python train.py --num_hidden_layers=11 --hidden_size=128 --n_experts=256 --experts_per_token=6 --d_expert=32 --d_shared_expert=0 --hidden_act="swiglu" --moe_layers=[1, 2, 3, 4, 5, 6, 7, 8, 9, 10] --router_score="sigmoid" --normalize_top_k=true --routed_scale=2.5 --balance_loss=0.0106 --balance_bias=false --init_std_router=0.0167 --lr_router=0.00109 --vocab_size=10049 --norm="layernorm" --norm_eps=1e-07 --tie_word_embeddings="early" --optimizer="soap_variant" --learning_rate=0.00747 --beta1=0.95 --beta2=0.95 --batch_tokens=131072 --max_seq_len=512 --train_tokens=621400000 --max_steps=4741 --dataset="wikipedia_en"
Below are experts of layer 7 (counted from 0) of a mixture-of-experts language model. Rows are named gate (a neuron's input weights, with its number), up (a neuron's input weights, with its number), down (a neuron's output weights, with its number) and show model dimensions 0-63. Each number is 128 + 24 x the weight over its row's rms, rounded and kept within 0 to 255.
Before each expert's rows: "comes before" lists some tokens at least twice as common just after its tokens as in all text; "comes after" lists some tokens at least twice as common just before its tokens as in all text. This comes from a sample of Wikipedia text that the model never trained on. Tokens count by the router's weight.

# expert 64
comes before: " of", ",", ".", " was", ".\n\n", " in"
comes after: " the", " The", "The", "'s", " television", " his"
gate0 [158 156 145 112  93  84 121 128 114 151 151 125 110  95 108 121 117 165  97 132  89  79 138 120  86 138 169 113 108 123 132 123  77 100  99 131 151  78  91 115  94  93 120 108  75 130 121  92 141 113  95 102 111 103 102 117 135 170 106 120 129 149 129 110]
up0 [146 157 142 144 135 131 105 152 138 112 119 143 168 150 116  95 104 107 131  85 131 131 175 122 133 165 106 183 135  95 158 126 126 101 156 174 105 149 126 164 120 110 146 108 137 109 103  95 136 104 117 199 134 155 123  87 111 121 140 119 118  74 150 166]
down0 [168 134 127 129 143 107  95 146 107 145 125  65 133 153 138  89 123 114 109 132 110 123 119 145 126 135 159 138 111  97  89 105 138 100 129 141 183 129 104 117 117  98 127 129 129 117  82 165 164 153 132 150 135 125 173 147 159 146 136 134 113 110 132 113]
gate1 [144 139 142 115  93 113 105 136 138 139 124 121 120 148 122 141 127 110 133 134 119 122 138 117 103 140 136 135 132  83 104 108 144  92 128 107 158 134 108  97 137 131 101 162 109 160 103 153 120 124 118 118 126  74 103  94 148 196 156 112 145 138 103 114]
up1 [138 120 177 144  97 132 156 129 135 163 107 100 160 130 120 125 171  94 125 133 153 132 126 154 168 161 125 138 144 157 161 130 160 140 113 116 112 149 116 109 172 158 124 121 112 147  94 119 155 135 135 137 120 119 125 139 123 136 167 129  97  88 142 147]
down1 [ 83 134 125 121 132 122  99 122 133 109 119 162 102 164 108 151 123 103 179 100 135 162 155 122 126 143 165 139  96 148 130 108 120 198 123 134 135 137 121 123 127 151 113 149 115 120 108 155 107 128 112 130 103 110 150  95 153 109 113 162 135 133 115  99]

# expert 46
comes before: " |", "–", ".", ";", "th", ","
comes after: " ", " (", " $", "°", " +", "^{("
gate0 [142  78 103 102 133 127 120 122 127 111 132  53 110 125 121 119 118 113 153 107  84 111 140 158 132 157 122 125 134 124 117 148 168 145 130 153  84 104 146 126 118 120 101 143 125 151 132 162 124 165 177 156 153 146 104 127 120 146 125 146 132 118 126 118]
up0 [139 118 103 148  96 102 153  98  99 138  82 133 111 125 168 142 128 112 142 162 114 171 144 161 128 125  96 116 140 151 114 154 136 136 110 119 108 100 143  99 181 137 129 153 157 106 179  83 137  82  88 116 114 116  94 160 145 132 160 138  87 141  96 148]
down0 [ 93 163 155 104 152 111 117 140 141 159 142  62 108 123 148 131 115  89 122 127 130 140 177 114  96 132 157 148  94 139 164 117 115 133  94 127 159 116 166 154 145 135 121 131 155 108 173  87  67 168 125 144  98 166 148 107 117 127 111 127  89 108 143 115]
gate1 [133 126  76 114 114  83 135 101 162 113 134 101  87 137  98 127 104 163 151 118 145 122 144 112 150 121 164 105 120 138 146 111 111 138 101 132 122 180  89 137 122 136 121 113  94 123 136 137 128 129 125 124  82 113 119 109 153 117 141 132  80 135 151 128]
up1 [134  95 151 142 133 101  57 121 122 141 158 110 156 118 137 135 155  96 183 108 141 116  90 103 118 165 173 126 121 144 130 167 175 108 125 144 160 142 108 137 133 119 123 127 138 148 134 119 148 102 131  90 120  62 125 110 100 162 121 119 132 101 115 141]
down1 [112 129 109 116 131 136 176 125 128 152  76 134 114  75 174 135 186 115 110 145 103 163 131 133 164 173  81 157 155 111 131  91 117 134 141 158 142 149 104 103  88 141 101 108 128 138 132 125 141 133 100 146 129 163 141 143 148 114 159  92 147 164 116 115]

# expert 69
comes before: " ", "-", " Born", " Preceded", " List", " %"
comes after: "\n", ".\n\n", " |\n", ")\n", ".\n", "\n\n"
gate0 [108 141 137 131 138 114 114 124 125  83 126 120 128 131 154 126 100  87 166  77 131  91  88  93 129  99 124 142 114 124 158 128  82 100 137 116 147 164 148 145 107  98 121 107 100 178 136 155 120 107 129 137 139 121 109 138  81 125 111 119 136 193 132 106]
up0 [141 117 137 152 130 144 161 137  85 142 123 139 128 129 128 157 122 135  77 149 108 141 168 146 179 153  93 119 140 143 154 153 128 153 133 142 151 116 113 137 139 183 128 149 134 122 145 145 108 169 118  90 137 141  81 118 136 172 153 114 118 147 108 139]
down0 [134  92 149 144 137  86 105 159 128  91 115 153 136 155 139 106 139 183 140  86 127 121  94 127  66 130 120 131 124 133 132 127 110 117 124  99  94 195 125 154 141  80 143  82 171 113 149 109 162 159 140 119 133 141 149 136 159 167 157 131 128 112  93 156]
gate1 [155 133 159 123  77 110  87 120 126 101 157 119 118  97 118 116 113 109 149 115 124 105 145  57  95 139  99 121 120 146 121 118 144 156  92 120 152 177 116 144 176  93 112 101 133 107  90 124 123 133 144 112 116 141 114 116 121 104 162 106 100 135 129  92]
up1 [122 155 180 136 120 124 137 139 102  77 112 112  94 133 131 139 100 128  91 110 161 131 143 163 164 108  83 102 105 106 148 146 129  71 150  96  87 148 162 130 144 127 148  98 121 149 138 131 146  89 109 145 118 146 130 140 162  98 106 111 107 135 136 143]
down1 [ 62 133  98 129 130 110 138 170 101 155 149 153 125 144 126 124 160 132 137 132 123 157 150 100 161 144 135 148 103 124  79 128 121 149 124 136 148 140 118 164 109 150 104 140 144  91 178 115 125 155  89 136 132 137 166 124 130 160 111 114 142 116 132 105]

# expert 91
comes before: " |", " |\n", ".", "%", ";", "–"
comes after: " ", ".", "–", " (", "′", ","
gate0 [ 85 109 120 138 123 129 142 116  71 131 142 149 118 151 111 111  81 101 125 146 121 109 118 122 109 144 125 134 108 122  95 144 122 134 157 105  94  98  92 121 162 148 126 177 119 167  95  80  94 118 114 110 133 143 137 134 136  97 123 122 130 138 143 156]
up0 [136 118 112 147 127 113 105 149 100  89 130 143 153 170 128 102  83 150 165 160  89 120 105 117 126 111 115 101 103 115 102 135 141  87 134 137 140 119  83 127 118 107 119  95 104 154 134 163 134 106 133 136 107 138 134 141  89 138 124 143 107 142 128 134]
down0 [135  78  90 124 152 137 177 136 114 125 105  84 136 107 171 168 113 158 109 142 146 110 137 106 158 114 167 113 129 124  86 156  93 108 112 103 161 140 107 128  93  92 118 104  73 169 155 102 173  94 127 104  97  93 163 162 119 144 103 111 109 140 164 141]
gate1 [102 130 121 173 122 119  68 160 115 110 133 128 162 162 106  90 137 124 100  98 112 150 134  80 121 133 122 135 115 142 117 121 148 143 121  91 130 131 120 125 163 122 142 152 106 174 145 118 112 148 172  90 114 126 127 125 133 116  92 113 178 146 134 122]
up1 [145 147 112 156 180 129 119 119 131 151 128  91 132 105 130 165  91  78 164 103  83 128 173 153 102 115 154 157 131 108 141 101 113 110 118 132 100 136 103 155 119 127 128 152 114 125 169 122 134 115 130 141 128 122 109 127  94 108 104 106 122 172 138 165]
down1 [ 98 127 140 158  70 140 137 204 113 122 149 152 123 140 132 135 159 130 129 115 140 109 155 154 174 140 154 121  99 144 138 121 121 118 145 177  93 122 141 128 144 137 124 118  71 126  78 149 127 125 141 142 116 110 128 131 115 130 147 113 130 137 143 118]

# expert 87
comes before: "1", "2", "3", "0", "4", "6"
comes after: " |", "|", ";", ":", " on", " /"
gate0 [136 128 115 120 123 119 166 141 132 119  93 136 167 137  90 108 117 147 155 142 138 144 184  88 121  94 147  96 140 115 129  79 114 137  85  93 133 140 132 127 103 127 155 136 169 106 170 153 135 161 131 106 103 151  73 122 140  88 122 148  97 141 135 166]
up0 [120 112 154 124 155 136 123 108 156 113 119 135 139 122 106 141 136  92 166 152 117 156 115 158 120 148 153 132 161 100 128 118 102  70 111 169 147 141 175 150  91 127 128  99 136 133 146 146 110 137 150 131 149 109 149 124 117 127 165 126 117 138 134 147]
down0 [121 110 133 150 106 151 164 170 129  79 127 149 156 116 148 153 148 155 173 105 128 126 144 152 140 108 134 111 128 102 129 119 143 158 146 141 137 142 150 122 148 127 118 163 121 142 141 115 110 116  94 127 148 159 146 118 145 123 130 100 116 101 106 179]
gate1 [141  74 112 122 120 137 171 122 136 146  91 142 136 104  94 127 126 106 166  82 126 124 122 131 158  74 143 127  91 112 136  99 173 136 145 144  73 141 113 125 119 112 130 132 166 123 123 165 101 129 131 101 146  81 136 115 172  96 134  81 109  92 141 175]
up1 [ 88  93 122 113 176 103 114 183 130 104 161 136 139 125 118 169 124 106 153 105 180  95 130 154 124 121 112 142 102 112 143 101 142 122  95 148 112  97 141 151 138  90 102 132 132 145 175 144 100 105 105 115 110 147 122 143 109 141 110 102 151 117 133 146]
down1 [138  92 121 150 113 133 135 150  87 184 108 136 194 146  96  89 124 103 134 107 142 116 125 159 136 133  87 146 109 120 112 111 151 142 134 137 120 129 133 112  88 137 136 154 103 101 133 150  93 134 127 150 141 138  72 153 103 166 158 128  73 122 144 145]

# expert 189
comes before: " of", ",", " and", "'s", " who", " century"
comes after: " the", " a", " his", " The", "'s", " her"
gate0 [167 121 131 133 131  99 126 144 126  84 151 128 136 128 106 166 170 147 140 100 104 124 140 121  57 105 111 125 140 127 102 137 139 100 127 138 115 117 144 149 101 111 102 113 140 165  85 114  90  97 112 109 139 144 148  63 124 130 179 103 121 134 124 109]
up0 [119 135 111 162 140 150 124 125 176 126 145  74 100 112 121 154 125 126 111  97 116 136 116 118 134 122 108 111 124 113 101 112 127 113 143 180 119  97 141 107 141 123 135  77  95 116 128 106 100 116 173 116 106 132 124 130 173  95 118 103 115  96 127  77]
down0 [160 138 133  91  99 137 113 149 146 130 124 115 160 157 135 120 144 203  90 137 126 148 113 110 132 145 139 105 131 161 140 127 159 147 120 139 130 137 104 138 125 157 146 122  89 150 181 152 139 132 195 131 147 166 120 134 101 114 156 134 134 113 120  97]
gate1 [130 145 133 154  90 122 120 125 108 170  98 115  54  98 146 113 152 115 165  98  54 163 121  90 143 106 140 116 105 132 114 166 151 134 143  81 137 115 121 132  91 112 114 138 120 124 149 127  38 110 118 132 120 114  89 136 125 124 142 114 136 162 146 115]
up1 [149 149 150 149 104 147 153  97 133  90 163  99 140 125 151 123 135 131 113 150 141 154 176 150 120 133  84 122 118 117 120 136 106 122 106 133 153 104 144  86 120 139 126  99 177 170 135 133 104  70 140  85 117 151 155 128 120  73 124 111 117 134 152 160]
down1 [141 163 161 113 127 129  89 105 171 186 113 104 175 121 131 119 163 160 116 148 124  86 126 118 125 130 187 137 143 150 135 121 131 130 157 122 112 130 149 152  87 126 125 100 119 165  97 128 179 113 120 153 142 157 124 163 157 129 156 131 124 115 127 147]

# expert 129
comes before: " ", ":", " A", " \"", " List", " P"
comes after: " |\n", "\n", ")", "1", ")\n", "\n\n"
gate0 [112 135 123 140 164 101 120 143 129 118 127 135 166 160 126 129  96  88 132 109 117 131 143  65 125  99 147 144 141 111 110 128  90 130 131 150 164  87 127 139 110 123 107 119 128 159  64 156 123 138 127 148 115 149 157 115 131 143  71  96  81 134 149 146]
up0 [113 121 113 122 135 122  93  95 122 144 130 145 146 114  93 178 122 126 110  87 179  87 138 110 132 130 151 145  89 144 149 132 125 147 118 109 101 174  98 121  90 122 115 100 104 142  95 131 116 154  98 130 122 120 128 118 132 117 133 107 121 120  92 157]
down0 [110  89 121 120 135 132 135 157 139  58 150 131 113 121 132 108 118 132 104 106 111  93 138 141 107 111 122 145 112  94 104 142 108 163 148  99 130 135 139 119 114 144 106 121 126 141 116 144 141 123 140 138 123 150  97 198  90  47 117 145 149 153 129 169]
gate1 [ 93 146 142 149  96 127 152  90 127  74 119 137 163 137 148 138 125 109 127 118 125 133  81 122 167 119  56 141 124 130 150 133 137 142 138 107 104 126 175 131  79 180 113  91 116 180 139 138  91 135 143 109 165 121 104 114 116  82 139  96 139 147  99 124]
up1 [121 120 120 146 146 126 180 156 113 132 176 136 119 151 118 125 135 136  92 148 152  96 108 185 109 144 108 119 112 183 128 133 137 145 123 166  87  73 166 122 132 107 169 158 136 143 178 105 162 111 168 117 103 128 127  77 147 154 106 148 137 140 131 156]
down1 [110 111 156 142 159 114  98  97 135 155 121 117 130 131 153 109 126 121 153 130 140  86  92 104 141 101 109 136 158 120 138  93 126 122  91  76 130 149 134 136 153 108 131 164 126  83 194 114 142 170 140 127 128 149 108 160 118 103 156 116 112 123 127 117]

# expert 218
comes before: " was", " is", " had", " has", " were", " are"
comes after: ".", ",", " The", " where", " that", " when"
gate0 [167 131 142 126 100 119 144 125 139 126 120 101  90  97 143  85 115 151 149 111 140  80 131 123 117  92 105  78 145 118 103 178 126 111 112 121  69 134 119 161 164 133 115 123 126 108 119 110 120  83 136  84 173 122 136  63 159 174 167 126  99 155 130  98]
up0 [161 130 117 147 114 129 122 104  87 119 107 107 121 159  72 139 123 103 114 125 148 113  95  98 113 129 162 151 129 137 117  76 139 138  96  89 129 120 123  62  88 142 121 102  89 110 113  83 119 150 146 118 136 134  90 153  93  96 135 154 126 118 138 162]
down0 [ 98 130 140 122 125 157 130 106 118 102 169 156 144 100  93 138 138 179 153 151 121 110 101  92 125 109 156 102 175 151 128 150 140 129 154 117 141 113 145 115 118 113 121 152 120 132  63 110 147 125  85 124 148 124 134 177 133  99 113 135 155 130 120 113]
gate1 [124 122 121 115 146  97 132 102 143  82 126 124 110 147 118 176  89 103 136 102 111  97 131  96 141 118  97 157 149 118 119 183  82 148  79 131 112  83 130 122 117 120 151 137  75 129 159  98 142 120 141  95  96 130 154 125 143 158 155  97 122 147  82 112]
up1 [147 163 138 153 176 134 137 126  94 152 106 149  96  94 115 157  85 126 139 131 139 109 143  89  59 141 150 100 122 131 111 123 152 133 103 148 159 151 140 123 102 138 154 100 151 131 147 103 126 156 118 188 131 138 172 145 121 109  96 112 170 154 140 113]
down1 [120 113 147 124 123 132 131 111 144  83 111 128 132 125 166 150 127 140 176 109  99  74 134 165 128 165 102 133 137 118 124 160 166 152 145 125 104 122 144 129  78 104 164 173 140 134 147  96 109 170 135 159 115 123 112 103 131 118 111  96 127 116 124 116]

# expert 168
comes before: "0", "1", "2", "3", "4", "6"
comes after: " |", ";", " /", "|", "1", "6"
gate0 [144  97 128 105 127 112 135 114  99 128  89 122 135 153 159 143 101 165 142 108 115 135 151 158 105 107 113 119  81  84 158 108 174 148 132 125 149 105 136 126 173 135 135 144 110 159 148 163 141 138 168 124 155 139 116 107 142 138 133 158 105 104 157 172]
up0 [124 134 126 144  80 130 167 116 134 134  66 135 136 126  99 139 158  90 148 142  89 112 182 101  98 116 134 159 132 102 136 133  95 138 140 132 135 118 104 120 111 109 161 144  98 115 131 154 147 109 138 151 145 132 141 143 111 168 145 171 167  79 114 149]
down0 [139 121 108 133 115 159 100 109 160 112 146 138 171 136 136 101 142 141 113  90 166 118 111 193 137  95 120 134  79 149 147  97 124 159 102 136 119 134 170 102  88 144 143 109 124 122 151 124 153 135 167 137 123  76  89 143 164 131 156 130 130 119 144 145]
gate1 [138 106 168 135 122 164 153 156 162 148 148 123 138 139 135 113 148 122 159 111 109 136 164  89 161 124 126 148 101 157  98 158 135 114 154 107 132 133 126 131 149 119 117 115 144 119  83 107 127 163 153 106 154 155 105 136 111 102 121 121 106 110  80 161]
up1 [141 113 119 108  94 147 110 130 176 115 107 143 118 115 134 113 127 159 125 123 129 146 118 150  97 113 126 119  92 113 122 139 153 141 112  97 167 112 120 125 138 122 150  83 107 144  95  64 125 155 172 101 102 102 142 167 108 141 130  97 185 163 103 129]
down1 [128 135 107 154 111 155 123 118 143 135 122 162 134 124 155 154 128 157 149 103 149 114 155 126 142  80 112  91 117 167 152 115  94 125 135 111 117 160  99 116 117 143 164 121 101 183 118 145 155 160 150 161 121 141 111 133 142  87 132 140 142 142 153 105]

# expert 68
comes before: " |", ".", ";", " |\n", "%", "–"
comes after: " ", ".", "–", " (", " −", "°"
gate0 [ 96 132 148 125 126 151 151 131 147 118 159  94 109 153 133 115  67 113 137 176 165 118  67 121 136 146 110 128 133 155 135 117 138 127 141  90 128 121 121 165 118 121 121 101 158  93 161 127 107 141 120 122 127 107 136  86 117 139 142 128 114  97 159 165]
up0 [100 174 141 129 142 119  86 135 131 123 129 102 127  72  58 148 157 125 170 134 123 148 133 113 122  75 124 136 110 125 140 129 135 168 152 108  92 124 111 157 107 103 122 145 110 127 167 129 114 126  71  97 123 161 131 108 135 125  84 106 150 114 156  84]
down0 [144 171 153  62 127 119 100  75 103 158 110 118  86 102 183 124 148 122 120 146 131 163 148 144 142  78 108 156  98 119 122 102 152 107 150 141 132  97 138  88 158 120 103 127 141 132 156 159 100 140 123 142 129 129 120 144 128 146 162 136 131 119 126 108]
gate1 [108 125 147 160 130 130 148 145 140 121  80 101  90 161 138 108 126  81 156 106 121 134 114  90  67  53 107 104  97 114 115 138 124 102 150 104 137 147 121  99 179 154 106 122 155 144 134 130 123 126 168 143 113 131 117 158 109 117 132 103 119 147 106 132]
up1 [147  88 114 143 147 134 105 154 146  99 142 105  98 156 130  96 161 140 149 144 131 107 156 104  85 159 100 124 106 130  78 113 137  81  88 124 123 130 149 147 158 124 136 141 127 140 151 111 110 132 121 155 126 145 128 176 138 110 152 141 130  92 155 178]
down1 [111 148 128 108 148 139 131 125 180 149 151 132  86 104 146 137  86 128 119 114 178 137 116 120  91 116 132 146 113 164 136 129 165 124 148 101 127 125 114 142 183 147 128 123 131 167 134  95 131 144 101 176 135 102 160 123 128 158 162 135 114 150 133 101]

# expert 108
comes before: " was", " is", " had", "'s", " has", " were"
comes after: ".", ",", " that", " where", " when", " and"
gate0 [ 98 135 114 121 130 126 135  92 111 117 106 103 141 123  82 124 135 101 176 130  92 136 123 137  93 115 119 148  96 126 132 113 122 123 149  99 119 122 158 109  98 145 138 122 173 105 125 136 154 114 141 116 147 120 138 113 147  77 116 191  81  61 144 152]
up0 [119 188 157 135 112 116 108 109 155 155 146 146 165 122 142 125 146 154 133 129  86 131 114 129 144 127 111 181 118 124 109 109 143 148 102 122 144 165 148 132 105 124 113 175 141 151 146 151 151 123 139 101 147 153 149 104  88 166 171 112 118 153 164 109]
down0 [119 122 127  84 145 138 129 130 122 124 132 112 125 163  59 147 167 142 150 151 128  90 156 158 112 128 135 143 107 120 147 123 119 112 117  62 114  83 142 146 151 154 119 133 126  94 133 113 143 145 176 121  95 160 114  98  86 144 109 129 171 117 139 108]
gate1 [150 108 112 135 134  86 141 174 121  81 129 117 131 135 131 131 127 135 120 142 129 109 104 164 114 137 126  82 100 116 147 181 127 121  92  89 113 116 150 141 151 147 105 120 131 111  97 108 127 105 150 118 162 117 110  89 115 106 169 100 127 173 141 155]
up1 [138 144 141  96 142 114 115 107 172  73 124 135 135 102  96 106 117 137 151 144 126 154  85 159 155 120 159 148 105 124 110 135  85 126 132 123 109 136 173 145  91 110 124 110 123 167 143 142  92 140 158  81 159 130 124 146 191  94 186 126  93 120 127 133]
down1 [154 108 147  90 138  85 130 127 111 135 149 129 163 100 117 117 114 113 128 132 170 154 152 122 147  87 125 144 123 102 107  91 133 111 160 123 101 143 113 148 124 140 137  98 126 121 148 121 109 123  93 103 103 127 131 172 105 108 115  79 170 130 110 108]

# expert 44
comes before: " ", " —", " W", " A", " %", " Team"
comes after: " |\n", "\n", ")", "0", "1", " —"
gate0 [ 90 129 106 122 152 111 134 136 147 142 144 155 130 140 123 106 115 121 136 114 107 103 166 125  97 117 151  92 116 115 109 114 143 123 149 122 136 129 133 166 143 115  96 133 137 125 114 161  64  89 107 121 117 138 141  99 101 119  99 113 131 175 111 133]
up0 [161 113  86 178 169 161 127 129  81  95 124 122 138 111 170 136 114  82 142 117 122 157 118  78 113  95 103 164 124 110 159  95 120 123 129 132 158 105 152 100 124 104 106 158 110 131 136 117 160 124 121 124 116  96 119 100 128 127 110 129  96 123  83 120]
down0 [129 111 146  99 116 149 134 117 116 137 130 131 160 130 141 113  85 120 132 144 115 139 126 164 124 118 121 177 158 152  73 134 123  90  95 141 139 103 115 131  88 133  79  87 127 100 114 100 147 129 108 122 126 123 140 136 146 106 157 127 131 125 155  88]
gate1 [131  88 115 107 145 138 128 112 134 112  97 134 140 162  96 131 104 144 127  96 127 141 158 100 120 103  86 127 104 138 156 176 124 132 144 148 107 176 169 124 132 115 102 143 144 174 122 133 120 165 131 161 145 104 125 157 123 128 109 107 137 101 172 131]
up1 [142 118 188 146  92 122 147 125 120  89 111  98 137 150 129 102 145 115 126 121 139 153 123 112 111 145 137 112 130 144 107 140  95 132 164 115 108 139 133 154 141 130 162  81 108 188  75 118 169 128 108  94 103 159 140 128 160 134 111 128 152 136 153 144]
down1 [112 114 101 118 116 115 100 132 115 108 147 180 128 154 153 151 133 122  59 182  82 125 100 125 134 126 138  94 122 142 170 104 114 155 132 117 128 107 145 127 127 116 108 127 136 117 111 146 106 124 132 138 134 149 150  96 128 127 172 134 125 113 154 169]

# expert 86
comes before: "201", "200", "202", "199", "198", "197"
comes after: ",", "|", " in", " |", " March", " January"
gate0 [110  92 141  91 109 124 132 108 130 147 127 152 164  88  95 153 144 122 104 107 114 114 119  91 128  70 113 145 112 140 131  76 145 139 120 118 114 132 159  94 107 114 132 160 126 111 148 137 109 168 155  74 124 158 153 113 151  96  85  80 140 124 125  87]
up0 [162 132 127  98 123 128 144 141 141 103 152 155 127 145 119 164 159 127 132 118 134 110 138 116 101 133 129 111  99 148 127 142 116 137 131  90 145 144 136 112 122 138 176 129  83 171 150 147 122 142 105 152 142 132 133 183 147 131 157  67 114 160 120 180]
down0 [124 155 157 157 147 106 120 127 136 149 128 163 163 128 135 143 117  84 121 110 148 151 163  93 127 151  97  96 117 114 113 131  95 108 129 135 149 163 126 134 190 155 143  85  99  76 127 148 123 160 168 148 130 136 192 107 155 154 155 119  92 140  86 153]
gate1 [172 138 128  77  76 125 145 108 112 125  96 104 127 114 140 155 108 138 138 127 134 119 152 123 120 126  93 103 161 102 107 134 137 138 142 144 144 127 123  85  86 156 142 131  91 112 103 127 114 114 171 143 129 150 101 129 142 128 108 161 151  86 121 135]
up1 [124  84 149 158 123 143  99 113 138 160 139  91 121 105 131 101 150  82 121 169 135 143 138 120 165 131 149  82  83 126 183 110  87 144 118  94  79 131 143 166 132 115 145 141 153 141 152 189 121 123 118 133 164 150 147 116 139 112 120 154 134 131 170  99]
down1 [ 96 160 123 101 110 147 175  91 115  86  93 105 122 120 127 170 150  90 184 159 108 125 138 112  78 108 153 152 128 128 122 173 139 124 130 125 162 117 118 113 168 186 133 124  68 162 105 138 128 120 150 107 111 143 121  87  91 158 112 119 146 113 105 144]